Below are experts of layer 5 (counted from 0) of a mixture-of-experts language model. Rows are named router (the router's row for the expert), gate (a neuron's input weights, with its number), up (a neuron's input weights, with its number) and show model dimensions 0-191. Each number is 500 + 25 x the weight over its row's rms, rounded and kept within 0 to 999. Numbers have three digits each.
After each expert's rows: "comes after" lists some tokens at least twice as common just before its tokens as in all text. This comes from a sample of Wikipedia text that the model never trained on. Tokens count by the router's weight.

# expert 9
router:468452503514446509520487474522523508490497519489521442545480516515500462527490486513459526540496480481527496488499509522528542492493537502464486459529469501475471529533508562517511502497508471495472522529529551488439544499536492496541477487500539490497430508542544468505508565465465494502514480489515465462498508502492499481504532454503514507492515491479477473500486522505517500509515523530521469449501479487473460526516476524525530472520478476515529462532512502484480508520525509530514483506519479513466461546495488517509491515523519492513514492476468484499501526529495479514
gate3:503512496505496475439500523501512505473554461468455536502503483499520545453463501501516499512557483498498474493541478471530488498511510479450492512525467492436493511480466457497513506513487508515517516508494508535499522473485514525498548542506474527491466513470471495504530536492526510520507465475500517515513519500519495486496542475494486479534469540500472464503489479505453533526535506502524491489484483461507489521511493462467446477513507500497504464468543522540550512496497504519500499484497555479555494545506479531462503487504565488497509527503515454505494519475503498451
up3:495453508501511546528504477502493459501447498465565475478497516491478516530482494462529515525533492495484530522485527522517495467488482483456535473453518499469471512465521457477494469485532505507487498452465491468454497488488500477549490462496504464467505522532517513492509509505504497509501491495486512470491522508533488533508551529499454452489517509500510480478506502543458511475514516497512495563475501520490539527506472501533515503503489499561510463497486540517480482498473531505512494534567517473504495503485532522506489524503453496482474533477496495500515457552536521527
comes after: " of", ".", ",", " in", " as", " to"

# expert 12
router:496546500484490510509510462495483512490493512506450521456508498537518519498456506463522501480460469472519498517479493521530527508510462459466495521496511546480477502497474506420530497486484474473526485475483512498525530497469504550488444512483502501491525528506489412527535537524457516532482483524528501513456507481519506513510530480504500497489513521506490490471476479472520500508493511514531505545498492518500497539509527495483500493477509525474519483475498470502485501467474551453524491488423470469490510448488508515504495511521456482507495478490474439468506451470503505490
gate10:468474495507533501492491519498507466490499536543489493515475514504519499530512464520489484516492418523499469546563506513504460503555513542476485500494503502489489489484471451540496519491574524481513530527480506510500541455500509462462488516504486522482483545476447490465521505518479477503484501499542477524500493484516514470496513508568520500497492483452500492498541459463478500502512501462492481484491504506561480499495514473524489527518465535536489485516496499497520451511512494530481533491478539498536546493523498501508431502468481491489498500463508508476468500473522501490
up10:505478518427509497478517491489493515497492486455531491424494504522499455500500492457525518534454502509493465498544502501509499507542499538494459453511524523511457470489507535515494502515523527503475537471487503501496506492485473492513499479508463437492482556516452497474555498537477500490457513503476501482510507497541521508536533499496473493486529504491501527490489485519494514531512518456501472515490457477490516475493472496525543499483507559448501457501509493483500497550493516523487538493460514514501496480538465502522487516525463524515530462473491447485485501501441490499
comes after: " |", " the", "-", ",", " of", ":"

# expert 25
router:510475476522488472506480503496482499480510538470511509461474493459529451512495482460507539488471497480518505495455524505515466511494481517501456553517469476479505474501504472562484479549463467516485511532462489526490494485491446519493510476502540504498509515513484532504483461484521494498509467548507518477501483494502498489466492514506483506511464485518507504516495536511497495518534516551537504502531475517436519494469545473491492488498503475504530489469477523418489500474523492518504528477503521505517465490444512471486505518499528464498523466503463528487517491505463501598
gate4:495507488508532487516522521493516465437485518490480540498498541490471505461506538527486467500502522509514466504534482499455506485465495541479492443451497492469513493526502487470492512514507484523589510520494503499546542567516504502507519500485511506503494517499497486550517468483556483533501550510496511521518528450533502502556510512493490553501499505494508522482519512546490501492499495509489510497499518481530477479500491485502523492495507469495483488482514502544497498509491454469480469523478523493506510505491438466502498456511499446506564499502458547467508490509536551508
up4:489529492488487504492508507492489480528521482530471460466549487509482496536483513454499470480516509444478481440490499517482485489535513492497518503540486468489491483489554517498563502510507491465517544436479506473497502545492488445501529539481539513520491483455503480513497481478494512462487509582502496500513530461509497478484507497470513511523543472508509495522552482501496486498432487466513537517499513464505520512535503498525497466495506498477478475566489522482539538557511547494460500510513488515497484506503523492492495493551498502483476487505524532497499479469475499496
comes after: " ", " the", " United", "^{", "200", "197"

# expert 8
router:513466512448493523510508536456496488474502521498538496470532483516472478497557506478438487464466534487439519515486495499497498461497484486534482504498490470538507490496491473515545530504496483516448495525456529502484471479541474512495524504489526573499507507496492503457475479498547483467506478513481530491509467502502503516500470530463529506521491487513483479515468485521513507543509538502485547474504488504467508496451534453538506518512495510459501484497504526491509459508526491482488510483527535447508503544475485494528538515447518476469525501479510509448472515532503515524
gate4:485511485506485467503499511507499460454498501528500519495496525482472501514538506537502420456453514493492514527499440485464519483456487543518508499494484432490525431504440487505449519498511498521571479500525496490489469521539476496515501504512482500499522547497503476485535497522523485532496490526513456529498515465499472504567488563457535458528527488490483516496482477507552471506501491468512479495499516475479498496461461501469481495503500520509477481493534501513461484502492506506500471500481462501520502485511463498501515484518475457509532498491487501506512503533521531522
up4:481523477487446468546497515508511474449500481561508515449489515466480482560510520506510436484467503502497550451495497512472516486500497495513468516504499485528521500499445498505513509495484481505514495502516505479460511530501452441479515506547505497508504518462503516482517460497528490444501499572499470498443544449548462491520487503467502480519501493496500468502487482472513473485486498494456498517498523485546528499467489502499501491490503520506478463502502493508488530528495571508488484482491482493503512501555430517501476508509475516477479494497538499513507511509470492492
comes after: " ", "\n", ".\n\n", " |\n", ")\n", "\n\n"

# expert 14
router:505504501453525471478522488492473495491501489472511484507507528494447532491445519491497454500480467451538462502466512506532525459514496504479511501488489467497504481493515467477525486525476485499508503492474454538555487468522480447469541472467455498475479501456492507478513510524453471511522495467552490520509511504523466509508527491480496489479541473492479532532517520459558480551485519495477477482505515549542495523470482490489509537521530501524510487549498503511523455512505471506485490510508462443515512500525474515520475479460517494491526510516536490476518465493541485483
gate4:487515507454492482502504533501482472466515476504520538467504512496500511501526486496505464481499540502525462508502445516485499501501506498507488460499510463505557455493508419491461552497552494491493499539473489451509502544526495504446502500512485499499509511483498495481468484475554469532490552514492488537520519508496483516499447504469491477502506512486520541542525500464523460453493507500496495512485495467513466499485471489478498552507458455497506526510520523525465485514477482470446488546470487477502499537449506457515512467484524504502498501486432497507507466512496502506
up4:523490460457487475540532495548482447500525469499526518422539504522494511509481502489518501492514498492498503455517478523469477493519508479519534498515515486519521534497509469497472522509515460440464532513468497438489551503524474481521563513507507498499523491451529503441503514500495499468498550539469507493483540483496458510513478497503474512504454490522517506531521540504540456463485533506459492514544493484525515501462507502514472503514474494446508483551457538503520507537499549496480497510494480503508505528510502495491495476539513502491468499503498497512511489519469485484
comes after: "1", "3", "2", "6", "5", "4"

# expert 31
router:512522471516495545459470502468508501501497526542497455530515473520478495487505504482465518471531512520513485494486486526491471486520487479458539495515453458467529501494490506507488459479526490475509486477507467501513481481545513506475512501503523460524535496465508519537548469514478505495469496474521502525519515471452495527493468501499513567404573499450505497520449497509503518487468499466518543505471509484538485469497493493490536525556470511472518515509546510544487536520499477503505521528474507477515478512505504487512504503557526468484499499489519522473508484495501490483
gate4:502511514496530473495513519509521463456481489519516516471498518499503506524511503484501454515502517502497504524533448462472494482522502515498470461490485502495479466495502476520489553517499487506542488498498441497514516507531463520506493497549493499473525505519502470523546479475495482507505544515468494537502506506487508525517500513465506499503502546528508572538490478480522508518439503459464470515486461472518522477502479521460566479501476500498531501504488508549477541517464475538498483511462499500489519533449440486525517485527467447458537494499454498445487516504514517478
up4:524525472450503487517475505541473489445498464520456502435508501499487550526517520447509483477502493504493505483521520527463465503502519506528488523522491499486497524509517470481492515476521479490503508471504494480501502521458453498508516542485502539542493506490470511494523482484483493490501493531492548489494493504504477516522548502453535543533501512497510468500537509484512458487474481478477531512513490446502458527439489533486499491508486497459490500517466518509510538536484527581502495529484540507482485514492454463516472450529489483449506487505511504510526483478437514513
comes after: " M", " m", " P", " p", " V", " N"

# expert 29
router:528506462484530484483487529484495496468528493464520519526480480496479516528493496513475525462490482508482461504465471500455484470519478492493485510482565492513505493471541527527536514534517535504499506474486441506468508483529502496518481464452493488462486524539504518516511514457552485474507463532469504514516484525522492457503476517518452503523471459496526454475508562506539492506455486508532539529549555517526503483481512489512438471536497458481505484483487493530494535491522524484511529483492500516499456498489490508510490457521501465510516504528516488460468500516494477532
gate5:518534506536476465494532500465511470487510509499497531510486449530486515503585532516499549464494487530492512513492478498473559528545493502484487535470506481514491487486502511490475502494495495514492462475475532526438477531471469500478501484437480501511523461505471502499500521497477504526466495498529497528508508515475512462526507522549539526533514497463499567521475525556502511506462497517468477496491513523490498513501505498465466494536507562478484468507504516471469487523492500510510465521517509582476504484504498510509502530495460523517498536486546494504534477510481500509
up5:525492434501500495497499477463535482491505501488495485491525500496552464481482521514507529512473503468513476504516494502502489518538483494502499486499481514459543516513521490567548508493541522487501493478482422527541498519564534527494514505552491486508529537485519489478494470484499529570476505499507500446553507497494469497536502470449491491469436487539483560523525525512475516506497482475483526478515471478518513498499504521538496523477488534519504507509506449519491470532510499491525536516507497500501503490528544520499493478490527524515556474494466527512508500496481521482
comes after: " ", "201", ".", "200", "–", "202"

# expert 28
router:535483479524486496524474508512501527466507533448532499474468472477542460512500493450522543491462483487485531483446515519488455510488489528484474554503475477494504474506503459540507511537474495478487506527495479493495463473507444498485508476505532521502517522538475519490478499493507500481501472534492501469502475482525485503473504503511478517492464505516508504517501520518478485518515527558524521502528465531459508480493554478491475497479526488513527481474491501413492485481550476495504513479517528518518478469448505483502502507507520470474520448518465538512524496502474520577
gate2:497507478448480527486489475500482508545483459491521551504469502503503508510493446511457508544540511474458480506484496497527481494450494513520529518516507489509501515509480532493520482484499504506509496516472465492514506513489505563483487491527514522459483521518493503479550483502494499505490521495446496494549481474412490512502499504477505505524515486472478531506435502540513497521488466483485538461529489499492499499509494461541478452449496477450487488490563489452483481530470493496538469492506476512508458508522518481478525517486494522484560524497488508543502507504527499551
up2:483497475516475478492476535552514483451520548541468491492514510451455509484503554493504551491507453539544542517473489509473512500468537467443479495465497504499511502495530549515506554529442459509476521487501513490498500501497513488503494497480513407513535499503501506519493515503491501484485527467548496536518469545512519470496493495469502505489518469497544508502514483519482529500527506508529482524457438506475522504494511515474533502470522503505485483504481544499517493499493489517495522505471489553500501492530505490486549464485538509517486465519495463517497479478475505508
comes after: " ", " of", " and", " d", " to", " was"

# expert 5
router:513473520471534511445454521519498486465501493417508523491518505469506457508524552465499496453499531500520501501490490494499518543485475468504515515472474473472495508515516500511501471470482512485481482526489500468482496514572485507493517488526483525486517518478518466448493503485469519507492468520458523504559531519472499554494457515517531497483506478543518496507525495490443458481487526517531504534483439501493479496483534525489510504510482513547518446472477484464496502500520488460520518487518526508485514500472477457498474506454498499483485459485501539498481540529500504526
gate3:460511485529448480471487516511494482485555506503462514538492478545471526519483527532559497488481504471470517456537471484481494464494483447479466498444488505489496520455499465493498518499546505557492484508505508504528491513480501507459521504545467519499457479486494489538516518518517461538510505509499504542528497486483499514517516540446500458511489508497503475531525512473490507514481511499521486510485517468449525496464494468489495490509453513515525458445538505454497504482492510465531486552516530507539526521511465471514487494493485524514463504520502488518531534494490525463
up3:474470483499487518507505479501466504529522477468533468473464497465529531519499477458567518522505464503475493494488526514487449477459507506500513460447530524502506531500506509505448473511525505537467511464457492470483500537499510486505496487496495473498504512540529497495498501501501486525473510504501483500536504495507518527517530541523439520481500500506522503531484505483464459481480515522494476502486494467509545490497522558545502500466505492512505547523516549463546430485481538527525456537557530485517525499471538525493486533510480484499475502488479519500499473550481508498
comes after: " |", "|", ";", ",", ":", " in"

# expert 4
router:505485460513491497506466491495496520475513519485493521437484513468522446511503489456475562471451484487506532469485523534471459508494508512497474537496499495536530521468499476558491485546487468513496516536503485493495525487502445522488522491516540524491509515543485516506493494501519466495492456536474511469487467488515523479488487518497484519488501484516476510518522528506525497511473536530538502496510477523457525507484547443484491517515485516514520494479477516427503491487547482489484528467541515523490470528463501467521488511507525489458513459522489518519487495495456520576
gate4:505544500506548505499524458499490470488480491500496522509493517497494507515526496495497434506501538480505476533518453490504510491441480519539507451472512465492515494535487445500510508496535480488541489520500500492535513536533479501492511546521471507472522505534503490508529495531521512536502495502514448555476488494520468503554483500466508485499498497533526591543505504521505485519502499496452494522515464494484481528494487508512512515526490491495517512504532490531477491496503512530486498515479510491501518502452434455538543462483514468534566492500451467466510496521501529484
up4:514500501501501469498483512530501476457495506492498471457499487506483532487490570485466517471496507470494492455504505529452524479518488526521476492523508507533507492456452495482526502510553508450483517436470491478514483483480473485454540495497472515527481441460498499478588510472509504493500497511514475503509532508474483506503515494494498515510496522519531496513496508510555505475427474491444512516516517453515494484518525511475513502504500500461503475510486523475517539531493570527484477510475525511492494514511480464541483484575478487494494515506501528524505506470496499474
comes after: " ", " W", " t", " for", "%", " T"

# expert 13
router:488498500513493545469467522523497490481507498547479515507571526467536496494491469482485489556493513512516542510526487480476508520489503494529562473508530527501492475535451478499489499514519518511450462505515444470519524478493503469490498528509490502496484469455498481465451507538523513485465533536503491504483512487465471481523470521482481462471493463504487509517457488547470507502505482529487524478479505515508473521526465527491477467489513538530448479536457518525492522488510455540512473492446448490463511481515493501503490517506507548499510468515520495494514479512524547496
gate3:483499464502498513484501510493476501491502501484469512502495528477441498475507514503567517495531492475501517501558460465523495509481466440456485482508533520503506479474484514504496493499545505507462489500491462524494499489494492536423518521499488515460509562475506485510500554515505497469509491497488498537525499488530508511516518505495469460528480523485501466503507486483422447514493462497462525487472539515473535504493472503500486457493488494481513499472549550503512483512493503477520501470516527484511515550473508527490486505451521490477478457494501444512537563474507492514
up3:513447486510491530506505460466488499494485496472551484483500514496480504530540486520521516516505435473462511498504500503484499486464511491489496451497547508528496549473517431503491497550535488529497486475453507505471496520467492482510496491478478458500499507517543535493502510499522476513490498530506499495520516489518495499499525542499503482486499500523544517507502534480480536486492512501497440515487445519521521510517500513494524507502496487526480569522475484505506429529492555507495500476592500482506543512482557509493455515495520493462504502502500464499500441522530489507
comes after: " B", " C", " G", " O", " R", " L"

# expert 18
router:530485497518493482531457504502481504454523533459514494463488494469538471511517497469507560492458494512511535498450530516499473526514484517509483552496466476487499483498489458539483496547477497524488512538482475488464477483523432509490510486491549496474513518510475511514495500485510492496508473526478529488490471501514490497477496492521493479514481475509518501508507522502492517492520524550537494496530471529453502484465557451472495501496509507510487484483469506418474508492546478506491539479517510512524472489447516481505498530491505455472520445526476507495521490499461509581
gate2:514495470499502500494491465443472495529467508525497528521491470555497474490513478502476488505510546429438475500548522502501497515448478496502511526503495502533492478512499469494489503509515501516525465495478503491512540478517478495469485492518476544458511509475480475500561472485508507531496475456475499519539496465434505523500463530499482479516506480477534518502463513500491498520497487508481490500503510498514494545467486502499444473484519481477517510490525444454467557500509488483505470519501516510465495485505539493511471507512536525499490522438524526503495562526546505543
up2:421453499497469482511497556537520492461498502440504509495520492492505520506519535477509513506515450506560527511495486540519510480507561548427481481510498531503476536503515519460524520497465477488510518499492564558516470494486521497541474475478518456499521503498545504472494508486493500447508489498515546507517518529494502504511486504490545500497504504546552469498519500519499504526481464517540511512472466501475486502482500464460538500481500513510486483502509520497522455507537490492496513508505482494458456497525545498490536504481491489512477495521490489498493478513479544512
comes after: " ", "–", "201", " in", "\n", "199"

# expert 17
router:523522486519488464563542525523494506513554499490489481525489482501506495487513502543474500537504561510473504476454532521466495480517500497523527517491500506555482524487459492496504525480514476497458516474483482463545458513445499523521506502494532517491534469489462520519537444436532530528490489511486507528502526489517525440503502510509496507526496509512498476496495501486517509494498472539471536464479509511478517464473487459494515496503517489453499465479503546489563528540511511546519491449479502520519539511499498469470494494491498494502490521450532513487509518491545526497
gate4:489462485433568477499497496506496462500469506471476495499465526500489499518497506500488456493540510476484518544509483503471504491522516530486499472517492474480512462496472476516498488462514494508547494468479464531517497501527474524476529524490497512520511540534479493512519501491514474518543479497502493531497516446489481498568519523489503510497506466497503546469495487517474495515498480495481522514526535486504470445489506505510537538456527508484501536468474499511529508504471433528489473502484527489515523497459474469513506445477527478475573502467486528507508485532505578486
up4:507499493498505477501525493524469467468504455464491482439525488497503529545477581490497468478533499459511512477484553478495518499516537485476510483513488500478498501496501498547494547487503488470510531484470534472478516508514436459485505522506523528548509500474516491502544502458506466463496523563510499479488530490539510525502480527484513542531503499494484472497510503502487461495476503490494527530516519468517490487502495479499509470448520523467504518527478538501555511543500540515488527519532555517510548502478475491527511459543503472504496506502557503509511492500503502459
comes after: " |\n", "\n", "-", ")\n", " the", "\n\n"

# expert 30
router:511440488521479468506518481524523484476489477482435497481555510480515524530521538477488497537502506544463510486553527484444540555500465509494545511499512538482490523487537501504464513515443550505509477487457494521520475477522474493513499483491495454520520492513498563483462481502526515505501477505548461497501458471554500503470537493488521485522465466465526538471503506485511485523508470453513483472493492459489490480526451484500496468525479498528481472480515548513468506468493515512507496509481516535498483498505485500487489480486509482505523502471505489498463527531502482485
gate2:528499469496516522495505496512452506584472469499518557530502492518507505500496453566472527527451530473427487496451493526509502488495490488517535518462510529503542502493485506509503462510497501515512487520500440516503507532478486513453488463526505519514512497471506488506524535477525473510484488456480504504510501504449499513502502503481466480521520466487488458495450508513476504496458509493496491446500541551466517506513528470495471519511498511471479511500499495494495540518487543498487486492509515490530496504501505496478511499531492494476522498468493517513505579518572531532
up2:488478491525491463495522499513525474497536514494453482493531501475481498477510502503502511478530416530523565504470503514529543487485489556462479458477507529499469549467517523456518529531498514465459504490509497497548494455485515566527500507499516456506545501497500504541499499487510473495495491487541539527533529491474530467516503465481527501469512497499518472507508480494472522499504489458559508535506458515492485502500504472450501465506504462493510479491525526501514478507509451499487470516486517567453469493533519495504489495503532507495489504494529476492513480497480539498
comes after: " the", " a", "-", " (", " \"", " and"

# expert 15
router:461476485484516496531476496491492513481507520467499489500525489506504450482508494458525559501480509473500512512443537513483459507520505540507522546503491449497543505513509478510512510495515497540468523529530479517489514465485464506481478508483504498516493500529478473499504482495489498499504485516500493503499456450527537479418478499482488496503486458545527487463499527497479491503514563515528461537521481481471539496505514496495456490504525485490520475474500534426475479487513490512477516458523471510535495472478467485457513477491488487472562461494476542502459519510493503550
gate3:476564499518466498490484519512501458480524483524457490493514511515466499488522509516539497500501499505476472474549473448477515457505513470492439507446511509498500491470521481500494565512501495532514470488533512532523503475500481548492517500500485524501498512458504486475497534536506481511516482472498519577516480486541484531462503497482483492563442479508504503487495491493496460526517475508519480525503472500469499524507505484494454499486500496521524477463553531490504489524488479507518498469481498551539506525518442508486530479507493537458479498535498461520500569482504500500
up3:505494492504506532489498429485497485517483492455541517500489509503505494513504488518599499507528458479472499493507540507514496477452500491486495474479507512504496533489497512474461487506512492546477523472450497493498523509474493461543432477497506522510484500543509536533538500500482507469487474521491478484560538492514451514505499506508507473483456542509562495472492495494497519501512532501466444488503523502474550494483499495494562475485487469542486546505488508521484466515465513479474443538530509484500519486461508472499499518494513496493521513470472498499454499527486504507
comes after: " |", " the", " United", ",", ":", "-"

# expert 11
router:521480500526537508457458482502504521517462468541511465469496481503550500467489510537508517482467514435453497529523490491501437496503486488518501519498495489511455500478460493506506490505561523502487470506496504505504495546460519452475537516505496482517501499522518509526470510505463537485481529489516506510509479459503499498452538486472564488512444522479529488531510508519511521484508508497490450499507522510510522513487451539494541529530481530513471547521505490517511505533499495505507461462525547531514522471502513501508509524520487530529450538490538518485553517509525517497
gate3:495539487477485473498470531498480498526493500502455518504498498553471470468514491511517498501483525476496501486527494474498516485499474444481470512498495548451491524485507499516498584490549504493464437494517493515501493479483476506494531503501505497466484504497493509527544503512511483501500465508469529554524516484543541529498501484501505434537468498489477480498491531513497475505501494498516500510471505504466501531499489520456462460519463501511543488474533512487494496499457493522500526491516527484549489548493504511517435471471512523432441518490506462541523551491500508483
up3:472466495506471500512507471477467511499480532500524507500521512486479503508513468494547517515489436458467523518530522517500458467474478478493504478502511512522474528502503448479510492511531482511461498476454505498469522476483472474529440486517505432493510497506544526494515506489494456527437445507529496499511518500516499530508513543500441517494477467470508480488526522501445477506506513470528479489485490544504509560487496531545519496474490499544502503490504504518477453522473553515488449498570498469511536500514499505501456508517517501499502498500486508463473467494509511507
comes after: " the", " a", " and", " to", " was", " an"

# expert 2
router:529493510485536490534505523526469519522498459492475516474490538511454513500536526482516484527519527497499532546503499486512487547518518462525520501472512508456514472488482479546533514503514527449466486514514497520524482515448513485506459499507497493476469522484468515509497492528481524506540496484489492552502499547482499471497478474541490477520501508534527446487551471499501485470528490519542496443493498485503492471534520510512505515560543503499489527502474514507467473490499474460480538548472469473503492522480529481535525573521490481502517494512479464544501511536469528509
gate3:486527490436489478478504501479509478496503507473445554502506533493458485443507584480520524495514494489521504502505467483494501500491479492480441482489512512436501496471521460516450527512507519476475470506497501509493541523474491516483505517484487544472452528466494530505511533548496490493494498457482520539521459461536519519522499535492525468503481472501500484532519520469480492531464515513511455493437516499484508527506493494511482512499485507499503529497549513488531506504491467488496508507515523501506536559495503490517490495447508500431454487500528464517516499497512480480
up3:505459498547504538493507512486491464501482544481566508494488522500502518533505499442514510522504478447437518485511524540502455478445505502463496487490528528493504521470539528478504484504529502486459493471471475513485466499475506496532455460511536499499466519537537497503502526550516488490459500521507509495529501509541484508499496530512477501501491517505547492502504558493441535493469496485517490514490500503488540515471497527488502506501521472553517509509509513487509466519501549498499480539533501479530505485471517511470484497472510498497534545486481495492435442511515540532
comes after: "0", "1", "2", "3", "4", "6"